config.yaml
moe_layers: [0, 1, 2, 3, 4, 5, 6, 7, 8, 9, 10]
router_score: "sigmoid"
init_std_router: 0.0186
optimizer: "adamw"
beta1: 0.9
weight_decay: 0.16
lr_head: 0.0127
grad_clip: 2.0
schedule: "cos"
Below are experts of layer 7 (counted from 0) of a mixture-of-experts language model. Rows are named router (the router's row for the expert), up (a neuron's input weights, with its number) and show model dimensions 128-159. Each number is 500 + 50 x the weight over its row's rms, rounded and kept within 0 to 999. Numbers have three digits each.
After each expert's rows: a language model's description of what the expert responds to. This comes from a sample of Wikipedia text that the model never trained on.

# expert 17
router:439547410484517445458600551451560578621427497461461482468483477522643474575454461474431551470503
up0:515454473536385435473499586423549507589575491443492415534550564558584464474601431493568578504480
up1:418431419523477552493573462575501570509426558486530500458450439595529452541496438481445438467511
up2:498506397556561478479558466433527597594486534487540512493408588583533518541463499550478488459544
up3:588549586576573545518531511506561444427428564498439477539531539582503519460456564529426441483501
up4:515518581563497464524459524501593426517493469473522523431454420538548564521503481494531499523559
up5:504385466554538505547550548513596519546493479451569458504586441608471518543554442542576570399627
up6:492458480465437500426554460481556466526582464583509398541464558545506546620506484553535512469566
up7:506455482483502579572455650543586545467548425427572443501482492545463431451560494434564550534542
up8:421492471533566518540524466525488586576503561492488467525488548527570541518468465512434537427475
up9:483457427559420568443506539473557533508410529574465445396525502511514569507496499576535504526501
up10:563524536477499459443460459528604471480352501556492478561536518516500425483444468448555522481528
up11:518414465457423490529506544474471479455425480481525457446414567547551448498470581577475526454472
up12:483447405526439506523469478533547589530517444510492478448508518560447527555507428518472578485517
up13:475449414532434564468579468540502460641488487486506506450470412431477541500584489477504541503503
up14:488589446425527554404484464439453502542415480469488515524518443501451509512496454527438412440432
up15:448586460489463569515557553446522568529533472520415462488524484413470554510465471408492429425461
up16:456495511486453426544554523475511565486439442593557447476412572538505574494514483524461490509462
up17:415574482511439661522494502486473517444454498530483437480515516573609452523512506506516615539553
up18:497549501461486483433554519494529499530442447522573501565542518444442500496420500497494408506508
up19:484554542463532482525555507521525537523568426468495456490537534416492561479482395496544445432590
up20:570486366518517419447542600493523496570429542508584487528557504513517471556558504495404456467524
up21:542500473417477526515556595438528493410436589549562444501544452474524458496629452512483389406516
up22:515513507492383619551574552481493584565493416621502498474511443507535459465486418543465587502517
up23:525445442536514536484408521513525563505497458532525441499433533483529543527505431472513436564411
up24:484647518474559560472493444516557557561439501509458483441510541524486509451565503494452585574429
up25:506478469392486455487532577511550491508410508539495517525526497479517526537515438522534444459480
up26:510400534518483498612498519531514531426431433501561478487476442471612551541467556452476472574482
up27:483554523586528535405481468453501499509434512460494379488506509464441462572543511459513527450492
up28:547417491386469512449570479557566550542412481501414463565560443458471586517475456413583562507466
up29:529512456516549551413540551497489503421399550492480522530471528534560635568510516428463423510440
up30:560558565465453494550500462556508417431457494512455494492391467513516471549480457500471511515483
up31:520580510552396549438496526437555436585511499476453511471475489458483485511549499377529496502477
up32:523519439470512516492516484570510494544417432593486491425388465618435411537538554489595466586490
up33:485583530476483504445502495579588574611432457501530469465524634543589531554550479469449544391470
up34:495511473497441380433527632490567547405487413466442516497480601445516490535496421508492557521533
up35:468439451553523427498454487449550432524421472529497462437460503566481555526471484576405503453503
up36:468536519503486436509518521484503468508514513464460516507571504567496508498503466473541564558428
up37:453447450508471530514511470447573564493507501395554525567407528515514567542478482506459434494497
up38:475539460553542590459558528522573399583488566459484488475486569577643559593562515521500528471474
up39:553403466515550469498437553463539463557438419557514473467509574422571501544470393554416449444555
up40:499441511443496416477502472466516498509496512479537480472539404549540481486531512400412486475412
up41:515436371571393550578528570483531494539474448457539477445428567473438534580458522409586497451489
up42:581572443447429469477522662480520552479426427484537454417488542405484573498464514453502444528445
up43:510616554491594530552541579521485532529533581489444461592637424570460523476510458508475541534559
What it handles: Country, city and proper-noun words after the, such as York, Syria, World War, United Kingdom, plus first digits of years.

# expert 44
router:446455495478532455460546542481569470566479491389445409494477536480601450534483422509469504462588
up20:542410484539515564489570495447545627604487457536466452518517529457428519557559402519420526395557
up21:621542571577498531562514553652503437490537514511500494525543486499475473539555515582412430527494
up22:505472480465501508499536466514472519536456513475349488350470386472475464521550424536371454485489
up23:488485413566495446514526511487542486531492441435480437540443510449471568561528447480511508469522
up24:440474513484437485463510464567627464615525514477464418424452426507488543504502457492437479466584
up25:476511543395562506507464539506537526497437570500515539473484429553481480528552493593467534485447
up26:527563485481521464536559526446561575483494451516558480481456489529562530480614496428515459413543
up27:547463508395419436432466498464491541472510496523439479500494406521481447507489515483521493461522
up28:494521573490456460548498431504452472515469575388495523588534534492556428528560489515543451534500
up29:443461470456481433536463476446531526485541561465431448559447477519532543480610475465552519479482
up30:441533447429550381525446503494495552493535524513496398491517457473579525486508494463459548483621
up31:487524518469531429436536598441504499468515540524451494568465499418467432612557491549484465439408
up32:406643441614602478475453467522511484517490557512523595431487533513441451576501413526532522488432
up33:478497487370527424571486496579478582474492499538437509483595486580539541443497514435556549559585
up34:461431502382527454473504462539533442561600560427460420439569489517415530486501449469503422324406
up35:514464430416557428434502514432565569504370469521550500470524502466484595526541438464484561441489
up36:518535474476510550546468570507517521521520527529456412470564545481609483489427473371588466458544
up37:515477476420551551483479456539562484523368568542495568580488577543486562651577382434464609472460
up38:404504515494510509574498506438501469545475576438547475472510458491439534541468413515486486449595
up39:426430489484492528613503518504489522475538477385493424539463477508434560438549435489443498463534
up40:536490497515524509465528499495529455493468595515407398464552515489533457474455497474581530500540
up41:510570527476574476611469489489498521503402567453555532523510489556547436569576446522468460516491
up42:573458582461466525498479521469566556526468425442561538426534441528477568523498528548507630494541
up43:468455513544487436454540462427527477555479418442450510496427459451466401516575452610440532479466
up44:471471510454522522513470439579436477480421490520555547490464364551531568445366502497439527501439
up45:497472472436505514507441585493491464420507393541597433431480569565605535495517535519486519479545
up46:445547495629467483518555593488559500508508466439463445507479520582539572491549543519462542449498
up47:447543509354523516384472622560516522552586520528526527487562536493511484512579512460508481520466
up48:510505466532461444540499477517572496551537455480503495458505413509412456557458507563486508410540
up49:479473518509488507529526431503535569505495484378492528472549532475556469514459479484514449469467
up50:452505502453522499563471546448487489456516488548494479517592407539478477455466478571466511545537
up51:421550551650480540571498505553561469582489524528499443480518513488556515561410455447528517494489
up52:482403620526490527514489528515556537451561417433519465440530533518387475442591550492444501489408
up53:497533558522517500478539447483492481579561456463505506407432429486562487468470536507470549561476
up54:480491534497524569511524484567556483447453524433471413423522529579521528526491531470478520435548
up55:483565532445511555475536482485553524387343507569557465411521480450517546464506455473500562551434
up56:468506494512461503561443476508462422510439558535546415491432457573501436454467456568441485496513
up57:460507421559563449498493559445564526473587457409523454472562451558563459487557486489586472545566
up58:518424532441480540559511577441522473511413506584453462478465507550562541465457483494506479560508
up59:522463509445522536497533591526447526538496460521561498520459628452505474602464521502551555504509
up60:435637502489389495487566501455528458527591489556416467469536427587550520452487534563422513512596
up61:461585463473493451502531529583499455538493491494448389372419464487485610539522417491422460509510
up62:522523540436505491478491515623509549514527438533436491425417553481519401475544524587516459575552
up63:453514501441532484560475521590600457482494599491478433449531484547514466480601340507447540516474
What it handles: Token opening a phrase after the, of or a: opening quotes, un- prefixes, £ or $ signs, and LaTeX backslashes or braces.

# expert 49
router:422447403550506479439566456471526596564445517402476461472531486534600475507550435476478549518533
up0:531460449539476466510590558510581474565424420453506462438415459427530547439483466517497473498571
up1:482461563506552507449577488546527554515500557493509518501619550507497514562453462567433606450435
up2:492556476492473507559563490466538525490606499422575525538481505478540560513596398511456487452520
up3:493481466506456474423478523464503472532468443443628449428521402604549597522405556550461512492485
up4:482456464511405510550487596508535535560497459525471471541556541493575452493509526542482488468513
up5:420490531481544529549494558504488494528475445480534521491537480545576507436552557470613519493501
up6:499477448562431538547419546432497497489530536473483535539459468534442382616552489474526442548564
up7:525564586471520534559551555486546422444449492553447462474547515487485547486519523570519499448501
up8:614563540455472448530479487504517429457556635460437517460508590522480565479508530490506570478532
up9:536542427468433482539489517430522493513469417498524440524464594553447560497518439487495590445529
up10:409537558527430489503525507542522458539564463440561445536498471645513535541583539589520548435492
up11:497528491491483490508517458495467459519481502454468432565456501547497552435490494451546517542480
up12:445456586473471478499483495440555494404519592481556448570480430492548445467538493470376555473492
up13:430465492499580557477469522490536541419475553505449455435497331535470534502556529469501561478493
up14:473518553394535460389560518515545412532442474505457426511551501523529536459556587538628501532461
up15:448565540379587499509529546431489429580464565500409488549453527432537487464499511480501419570557
up16:491558503551577435552490468472561589538428564564484511497499601545516483505317534422385510532553
up17:459550538471463495458519517545516524471534583403548520478573536482546505515539484522539516451484
up18:504456479447422524540570560496494481634600529434463519449550448446492484505444498489452556365461
up19:519523545439447424462519504535544508457477449498473413565549490491479464533454434500369528550548
up20:497541511517536493558432497477442576555437527423397521455434530444626456415515435428475511482584
up21:477534487511516499553471453558571560459549495515487517534527551553507518488526477435589478493578
up22:518541568479639475512545508549487552530468479413374470596516528556578604510471461425447483503566
up23:473594607391546594488488507443449467442536448434482332422520535504561554437493499546469499547639
up24:467481471492459507545557538476472570538424538451589534443477531477569464449401470491506476537483
up25:487508485546564451525604502484520490503485502522483498508505495603522513429522575536501480437486
up26:444498529472565458465471542558523424483482486513452490529474549542582547406528458436633602508458
up27:437495524374520469512539494422527568485487575580509506518520396401465520485485413484471530502604
up28:427424582529538422572506479516562553445580550413574479448468466535496464545470487528375497532541
up29:516546450468515448547473563499478467502556513375449530453536423470546576452416470478468435374560
up30:506550435495487477456492542493523526538508513376519557390531406506480629549502524502580441486477
up31:468454507614522472504520522589496557568503543463517477373498382515559549474453472377569539509533
up32:588443532551589414430506497532534487501543572459499501463516438425434524542579484487467496433585
up33:485514543479498506513510575460479486538482622498520532509549443433542463519497423488462488549455
up34:538504478579409512476569456452484529472440522569561487509394566410451482416540489433536453414433
up35:475549560406490501529470485385533571494472513558489506416395485435502461536548372458486541516446
up36:511534565536419522518525580488543485506470509477473452459516480546472536527446575539436426529487
up37:489532466493508542557544535467465524537414569500534497569428519408556481530578547574505482535498
up38:601555577560466490476563539457549471514466558504456555561585537544464519527498495502523505469632
up39:485542505407533507562456483428458522551486572450444490570480388587537506396512422504473529510531
up40:527470516440456495465483523446489488469506561460505451432519475517469465488480427465451511588510
up41:503511449439577481532466516562492507496441551438505508472492581547527463540501389433551491478403
up42:590512463488555435473489503495538534522476547515549474498540449508488518467542345469530465485535
up43:490571420506525522514529547516535553448478442471447454605594480455500487504522442530540430567408
What it handles: The word the and similar determiners such as his, their, these, other, mostly after prepositions, as in one of the most.

# expert 22
router:472522493422555505445500530521569505530440503452436461464477463508510484527515394495424580556505
up0:563510494572340498567507435583457378495512501465557467545534428438538448564485473585552428440474
up1:458525454473488522465563459561555520577488434465495472390512569428455470490414461461427585460556
up2:453429376452553475499486474610484538492449354401506462431602441489472484443451526415538574542458
up3:546512450421430388518566464397524543551518509613518444501498518544446472503482437483454373471494
up4:589503488427479414480481607417542478462445468653508479472513518418508484531508432414446580505439
up5:484395475501536574568541504497513497479487433424502507463644510538485561531572510507521570538535
up6:541488555463446493617531494500462519536561512504479470480474522443564495455491525551482487493544
up7:455479587462493466519491561481527543471586472399425526515472483597569544471478487488439543569546
up8:509551497541535404505532559542518463495482475542404454517480469562511657484538489502583432441458
up9:479448496393574508547514441468549447461426479562488497486503530559522525445372516443513518551445
up10:429514514544597491511519539460534543581438573461491484537529549574487452607463514562410501467548
up11:423483440502540368563511607431466500498564400457499469444343602483492442522549393445516498467463
up12:525514528472496475494501455542500580521439514352434505459579452458533505438464583456506575559459
up13:482466450584409471499500543484518587531441540426400476503589545413499441515428511525498453494574
up14:479602488421441522522513432592473485507608460524515556545518424532517470517488392572565536545523
up15:488438444466419527394553495592503500476497518547508469460399578487601546366499577462595431446461
up16:621499495439480512404534556517515500450479460540422488399598433529550485502577501485472541495570
up17:423482531460418381470479475429493472506462572421520495570483541533534409549601454536468509403497
up18:471525394519486540426563553590456415528502430508538433539439531543521520616452464437411476493466
up19:383520505485463457473468574474497471501507643501495591444561425395406382517557429491550483483458
up20:417532485409526471482508535523491513539466475599515474437461419459515492479471441412542553444480
up21:534372414388524495489532532452485515469522429502584442490524469540445549508470436516455494496534
up22:385527582523452483565478493486454428489556553474570561501559407488417484540419536514457395467541
up23:525545462554476425564539591428522481478536428519431496470490503423537423539574467478504447539516
up24:553472467523543558462494490488484506498342558555555540506482475634484586481460585498567449569511
up25:453498467424537517434506486530530488558498541417510543484512492567587528531519473458466533387519
up26:484403458474404505522499462465516524476455457481509416475510463482511475489581505501528441514492
up27:494615494404444488553549625483563526470473506525391504413544464453454460542521529470473547518457
up28:420459447565437560619536603451570548521462466519501459497472500579486481574542465527457387500473
up29:500595592498512523493484457621517443574563517538403411519535462582478605454400472491494473475467
up30:434608545455598495473547418481512502508505445502445493442489453461461474503462428554453576595471
up31:454516505492583443380522431539464459527468543587574459514419432546547579539471506458455500409441
up32:518520474493486546472510555482564489509498591458487439369384513539513467522564497584452429513548
up33:501498516493423425527480479464576460597590461457594443513521397500542563508463457482407600516503
up34:484497430447471448450493464497535425493494450471512528511453467615518450582557526567468434480559
up35:529514562500570496524486571528549571609484601509454403544519476381511564414484435509542575457506
up36:493555497568329484523500492501491464574556518524387502571390455398499605484492513450620532452534
up37:532480473549502489566486456573545482580512480464493481507524526511510570532563416482549480398543
up38:366540539363506517417545544396527520552491499545525508536386424514458533613604416387484510528444
up39:448555547523443458583495503531512548589605407482499489509499518539517587526491495641544534541500
up40:518569518447461563501569557466574428527474532565428525428590473471452532397483474471603545502499
up41:485562440506569444480503522491521534526416550448527479490580552583535512480535487409397466477535
up42:480539503507501497465548418415489441575514477401505448475417327417475533578527461568480532501614
up43:387530556492555384491536509427486567535432552473518486531469472558561472612412583629436521463418
What it handles: Articles and possessives (a, the, his, their, its) before a noun, plus the prefix re- as in reopen, resign, redesign.

# expert 56
router:482513487525571440563549513481578565475499501493524490516537500520598443565470472499535525487502
up8:536535434524468481465483425566497464556463509478433548450576563543447549519615536444523542559560
up9:498479524512544473485570511454509524479455521413420539496417580450585470497419499487559491499529
up10:491540462465565483493511483568540558501503541569530508567503540455513497606511466552501414487482
up11:536390521485413434413501530443504517502558543351541433451528460470445520576543425387537575476433
up12:486506572510549525515490562466551428534405495461573473484545573493450454449503498488530500511448
up13:448493482524512461536532511466545499537510493624525522485498467530513473451531450493395540497492
up14:498442443488409472449462472643507473419505430431538506535479544463524515425442538476534576383459
up15:545516526401554512422540530464511474467488436508462480538507464568571448490501478537501551409571
up16:447481428545473501495471428497512523550511562522426533523489509461552459500460423438505519525511
up17:474514435495591491528589541469526484605456543496432506538559443597408472520568498478447480448490
up18:497571520531459449532517483458550452498490517536466535510499429541494471459466500534502531477454
up19:518606507434522517388445478423527490556440533504558537497474530474512479548555531437424510466455
up20:480478481547480595422530510509520545533439487569473541400545500461433549523482508427518485458497
up21:455615565477478508513526483559541537434461446553445497552524483512555545572528453517471468543471
up22:410452545471438437498485562472494468479533500536534521567525501632480530422479494453516531576425
up23:524542532520489501495451527504512436533441603511460501452486482549493482424478516486517501555470
up24:502517501462426441458544507444466486570468507532586481441532533505463476569544544498463529502506
up25:502484500491566588466480563455514502500520452593483541475544573500499487501556488474450549505540
up26:499550582549590456471495507508508486461453540569481471603460489567542657415497564434550479503509
up27:354531491523502549548519460534558394515483431455496482473464533400550428472558494516504463476511
up28:536530472526500602398507423575463434541494520438479508470504527480536566411446511417506513580510
up29:495521488440609642548511415515486455545516542490526503557496491525588566431427412469473500468563
up30:430534432592525422482529448554469600552429502501498513454492483542481509483555453466532592510522
up31:538534393385489452531532409541524551510471526491489505597483508547477530517472502424499478519571
up32:433571460545575507476480547477551545533473465333464473518518378553489553510578453465478514414531
up33:515536522455546582476511479503488490429590448416469464558518468565487510485538500464520547548561
up34:445510523426525473491468496479553488543516504455514460578540420555449491453477544546472544462538
up35:523501516540549493522494537506517477567404512557475529459531392466486431468475503567497540441555
up36:559540483529482584555518502545515544537462478464460510422470450482560424483536512519540553488548
up37:426529448530596450449547562522497574517490467586491548475447439531550411440443489449500495504493
up38:486534434561555477425509529485545447583359610435500540473544465534522498566504472441472487426522
up39:368494488566482600426464415478481440520549533519535423505574572537417528482551487476542565453450
up40:507538485526500553496457454517492418596419499540573457505520468480585563441607458520450551504516
up41:516528485461561515566468423531544552485506502533533446558504526566496513490501486470485632545548
up42:550546470530570521494465520498523444576578474516564416530422482533472461511504517499455572565477
up43:534564504288509444505556480316538487483509503575547440523556476606486521485565501511431500501503
up44:467569487603528464331493576575477501499456587542476524408451562437516543478499498514454452590522
up45:469622571453427488544551531508520478496363552576504499466540543398482486477528441460552499468514
up46:554555526451522505399508438432566490474501519465507431556492611514526532562490457404482453489556
up47:524527487489569566572533543559578543463450448403412511524486521539395575511501455474494520508631
up48:566523460484493437487507526478479530472476491570548503450441456546493515505440502462552523571433
up49:463434477468545501517544487428495567569460457506468526477465510475475552457566460473444530492524
up50:502464566545514418399546580492579537568493497449410500420539447443428500575450469561482583457486
up51:478475495434500478473428458614538452506535582412528556488542436522518477529518383505549469501442
What it handles: Word pieces with i inside longer words after a prefix, such as Ter-ri-tories, conf-id-ence, immi-g-rated, de-cor-ation.

# expert 25
router:466477459417519490474658566447568553507466520452465441389480515540512519469574428425493419501503
up0:554476515570513404541587520458474488477560549468524409537445480478603548386604382471426444486507
up1:552491562525432518454556511562591508500532547512460454505494481529477551550613402486589473500505
up2:385502532556494516566503540488550523495475494558470427502443522633505509543474505514535476453440
up3:484500495598576596416528577473499478521462443468399448465469558478468500437499450400535605523527
up4:486532433481472444535541460491565532491566547534565484455538449546471448441525443476474512505476
up5:445489493494526503526525537446569532584537440476472481503515458506414516519518451460593489553515
up6:534524373549468469539523520593585506557561442552528546509545529527511463438553454489487648599444
up7:525459402529519477566438525422498496500406461447579496461549439504437475524452422525481476475524
up8:414551506476569494534424554506560466519551515435431540488513502480567488517491431526495563541505
up9:606508515507474580522519579506567473488479515426475500406569528462584515534535546508451552492496
up10:518555446487561532475519623479443561468415452436496491396534500420469412528528528411478495457444
up11:438530499427561471514512573546568553452442500520549440438588474529492503582493502460460439412515
up12:450512521496520413601424527516515506514497512564549392543480441618464529521555469493538565455483
up13:512570577428474535397557477404493459483518412497461457368502490442490469525474470487445485488539
up14:524438563487414486507506406508479525504492449444476545437443458618431526528597470558471538555464
up15:513568359411510525467511597522516521524492624547576548437562460478494529478404438452466495600493
up16:455558552437592519452552537589508500456567599470510498585511499638553577561431549422479494585540
up17:479486381517497370533402519509518531499474396555498467511443529598433564462533489454539621560495
up18:550539471482531482525601456492530566427603516475450457564495514557508499536499390609498479444506
up19:547505512478604539490471592542526544470532493505587416445479528548500561429488542504537491455592
up20:367492421499505483496546499467512507453432511479510521388402480564541527469528527434440441515478
up21:443604404504559481484515521528531565524476450514528493506511584497470522457460543570468563495531
up22:485475533503448411421492556479538509510521573455475516395532573535509479532578543397521483435459
up23:369404489471447459358513515516517587571537512408552559484435470523543486522558518510595510525458
up24:451559461371411576478536383468489474487539479537582401480516467579486484502517483549489534507596
up25:475574449476530480476528602582560444435537418475531505507544473578527520566495523487512419438566
up26:498555502517533534474571468470492565559496516512522478424503470501495474520544441496489559525570
up27:542497425422539470483532498469506388461518450492441405448566425514489528524574478530454535473474
up28:413524472401497499444498506524504460476556449503537481434465459523458508615570469537498496527443
up29:467506534544589456534494518552505417478476497559464464483488503616475474525480558580384496528418
up30:438532472543520467515574508466498613519533532564419479454428491489473468474507447498435533551445
up31:494496530558495493378483438588438553522422504470550494480529494519621551577507540559496477491501
up32:482497532589497369608515519488510525532538474440594534522540410476496515551506505566427449407487
up33:432516482496528488525519511564544538521528444549487522415414592512577466500463453506503515452521
up34:530431475592531555532488515488506576507560469565599413405495470546543600404586515561491538471503
up35:492471465380516444471441471543524507520421446544530533473542447502454504567518455409545516483441
up36:388408435554511438494517432578478485553423470435585544487498472462491462528455439619483522365457
up37:500496438491470499392561467549457428527513418474465536455570500522531649492513426467532475544506
up38:455491575492622501458461443503474490472479435487551474421532510576502497622529529529537460530547
up39:491443531444543436502597538459544603534475446550531438526530568475557449477544470556384490515495
up40:565543486553506478497491510530530491559560463369478572451467536382517514496455404380607632427495
up41:455512548589446506598503460464538467492502416483395514466519475486529393475524470556512505573540
up42:506458419487481477490604500439520451537582450472488463512473444481516511499556533505447533397527
up43:459477552531510475434457487523538461443455461499491487507479529566468618429498422468556518532506
What it handles: Opening consonant pieces of split words, such as st, br, gr, b, plus direction words South, North and hyphens in compounds.

# expert 5
router:481525509462450529390572490480553492554559487479478454452505497594526487576535510566503525525558
up20:498457430518553582491461514510556553499586476483503568513510499592535550631583488532583461410447
up21:456553507465531514555565512484527520520521549523472462459481358543498459475465465523517497593463
up22:463586519489359521508482505531522434575468486461593523430604501510521555500539527447442526516490
up23:525545505532507415549455451520498507517454582439464430456558476511476507447483490549513537445480
up24:452514529464590492480507526458552533557495471468592471481487446555526503494459448450461526532500
up25:473533537601427474476511474609496529507497574483479535536370471500519570554411496512478509560581
up26:542504471529509598501487448552488530543507602493496538496446545552539408486477459495512464540533
up27:535450539481571469583475532539457541413474496557494439482529472461453403551504540470513464512475
up28:496568473472594581558560511594500476451566476435456441506508539531490480523336491526510417470517
up29:500508448574407365434432441492514494533464438470507518509516444447566498468580489469540474463536
up30:434563511475455591515521503476538483507524480465514451416522461520536576518549496528577496454655
up31:508516478488515581460599515533551516529534582398574465516475509598553442429407483497455525514522
up32:408471577418425485426496569542526556550538486478468528414556543476505569501556549577475559526503
up33:592475459537518502425490582604474526497503455529545502563479442479534379526479476482471477597525
up34:530486544528520461620508551485567499538547519448524564506482519516484584436537467467540578500474
up35:411489483423457391437515541541518459532471510500452486488558574455635436481429449435547557524549
up36:488572519444477498477486561546532387507436571509556472506443449549513456480512547517540453520499
up37:458505433493542498551488491513502483581516479515353540469447461534474439471448508543439483496599
up38:510472532474524410450497540448510484511522482501488428515583456559557471457546492392579653533431
up39:507532373543478431596522511619524446548481491474442457340407520488432467501501500527459549571474
up40:507474497431520453512481513523504525512521464433505471473539443507497471552533431582441598466488
up41:458609460628479451474526458476535432495514445462484428464474516471560546544546477403498439510528
up42:462557476490565559452507549533511458567538525543577539545536457524513555563544491520554494434490
up43:507430426445481419422529578486516535534522447517551471486603514496446512524622415594500437510540
up44:510372491556542501594492468548524514472498466507460560462495483581557524537421514574488614546442
up45:428489523473455549421459518517522565455521545530445458458404464483480405554490477508523368502499
up46:507505515460582469473494449479509505482485571534526390542485527475524509540449478454495439472412
up47:501523462510595519491538498535547516489475533519448483459537407526482463519552466472495451483558
up48:471497507492620419553549563482536558478505604446400512538516480531436543528424476517516501486508
up49:536589467603579510465555578402530549541400591429517479496545426542537432545468468489552478539523
up50:449523470583481456553511518508551482442531410446437473540531530569509473586509511558524454529513
up51:435571496537506551461421475485542549566493503483466549457453547456533483507524590476560414477477
up52:507452569485556567410531606489534472489460521528450535497440542500547464437567523529403608475480
up53:621496523526428492462452549475532464436432484470574492477533487510432452475526456509544510506523
up54:508612518469434488447497486504559469493485450539438543432595512481488534513513391492542518487446
up55:406585448563572498408550467443514499498501525487524525485480500460551463496480555472453546514433
up56:523511569463488556561529475469502425554472494398372502501555439514497456531442503519539487562624
up57:544537536498534526470457478514547556499450488417509463515439490578588467642506538531500586469541
up58:527522546500492557449454491437520467513501492610553450565530440491477559558578491509607582418496
up59:438499542507525584520483509459516493511508488547499475486407535555519578554617475472467555562500
up60:435532467508547562494558539442486538496505506484514506428488510509521502496496489516435492484518
up61:515506543564519470462502626524569532497493429533464504530497460548388523555571516561515481512525
up62:565507497504454526440450561415528569565460557498494462490506501546492515468466507517487529547515
up63:578567491439547476443499514496535474562516495522497493387515496496585479491617475454609524450496
What it handles: Short syllable pieces inside longer words and foreign names, such as ton in milestone and button, pop in unpopular, ram in Pyramid.

# expert 9
router:487452537578478455520537458500571499551461493491476480373505559597494485561520485496448519412524
up0:382450516439527454478394585553517465527510400457556512486428523583517538530590525443536562428467
up1:499401531495566535461549441502525500480491438526389539443538486528543497536495525637522520492461
up2:459486454532478506507443501509515620507460542538433496408482405513567532496500475509502512557491
up3:519498483505594550482558616452581526388467492439493469477440508556482507533554518579563543468495
up4:513573529518433533509487556491511577522504451538554488519583519466534495485502480532555487430525
up5:508656500483597569518448579537516516480506535532529455557599527524489514559598500432538452451465
up6:424549413445512517457439550515462505625425503464445481538551489475434561446460495466431560488571
up7:468452539553475527528485454505518515552551551505477498482496505406496470515472478474494468452568
up8:524520433501457605539609439512463566566509486453468491446535476507614455460475464471540462519461
up9:504500509482503476550434586538550535509420435587480532532552500476530503517565460486571478433459
up10:539541530484445485588534486473513527518516460545396468522553575551485500527562481497403457491603
up11:498428538535466453467517502516538545569460517501517479467504500556465541418614468495471491492612
up12:494544458499448525554497586485553464443509515565555457507576447475446461470500456455504495480464
up13:470454436496403388503547518532556491489524503539471480503413468551499441450512516493414575422530
up14:449602556451563460568551526375515539469535541564410518407430426562459474441493474465525505558535
up15:469450504618500522482449465583562515473463500579492471464609427505477528461510407548537552510539
up16:421532489453507542459484537507583493477479495496502492401469528521513534608574500521593552522496
up17:524494494461551475525533489504476491460522507580554474558594451525566466479539435570447509544454
up18:499468461508504564419505467526483543535464474396407580519541507469539585598511474455571464438462
up19:504488509531483463394460533607540584580514543534517496543457561477508411483433474339395545518541
up20:465465458497517413591501514536542456443504541565528554470531524432492511501558546508502550491486
up21:544410486522424511472534510531532547514507469489548484398475512479492502448496475576543460492498
up22:456460484443472585418502529465505474545451504489550454442456433554589569502472577523391502528579
up23:452553459500566559524557468573452448573550492561566525396451475540525487459445474486520436484521
up24:536485393552513495439454464582553551542476447538488452445596535558463542527501463426467432416546
up25:527527507502437575468542478399559550455488602450505553567416510638583515593484466518354515544528
up26:447564485538489503532487621480551539410518531602540469459489498586430468428522494509478530430583
up27:473425482537488400566650596527543531504463449412395487362493561428483515545528488500572439503597
up28:535456515633441559479492553454500495536469547552513568493507511517481521498458457547534461486521
up29:512552390425490536486566518532564492615500463424454438491466490507488424505576419468518467496545
up30:436602511468531598376523606522569461476588515417460561380549501492517528552560482535528497509440
up31:452494511525580527481518637533529572493520472468451418596444556573544567545486461433453562473550
up32:499524498520448496555525566482517538467529442500478490561472536505438480498547553423501414482474
up33:536573561475496541497508532510491518488430465566466525514508524435444440427456518467477523483507
up34:549522586554511428500522460460533483596557364506532528516529538492497507471497445488534588425495
up35:457413526486599457427456554525538510486387597502465626493490583518483451482448472535391558408550
up36:498554471522540477484498460395489438489430568594535484490533525521425556472496464550574499515517
up37:434512461555462472502541517479577519432446487403506433455496525501599450483575535537529487451512
up38:432505524480488573497626511544537497535495475540503453355487408498419547457602473550449477495482
up39:558471437548443505570548440482563507537446478449575457520580479535508595522530583503466562548486
up40:537441569531522512378481457416537494411425478476496455460519480484632509499521493468447600475536
up41:511500551518430502516597458499515558616514539486479485615374478464588432463437499484462538484476
up42:439470476520435497540396463523531579547480477471543496472497590463433590514527542492514565499437
up43:521428481593542470544609589424476536516547523475518487419566439524549448516473476482430412583495
What it handles: Word-initial or mid-word syllable pieces that start longer words, such as bl, qu, pre, clo, me in Burmese, lo in Midlothian.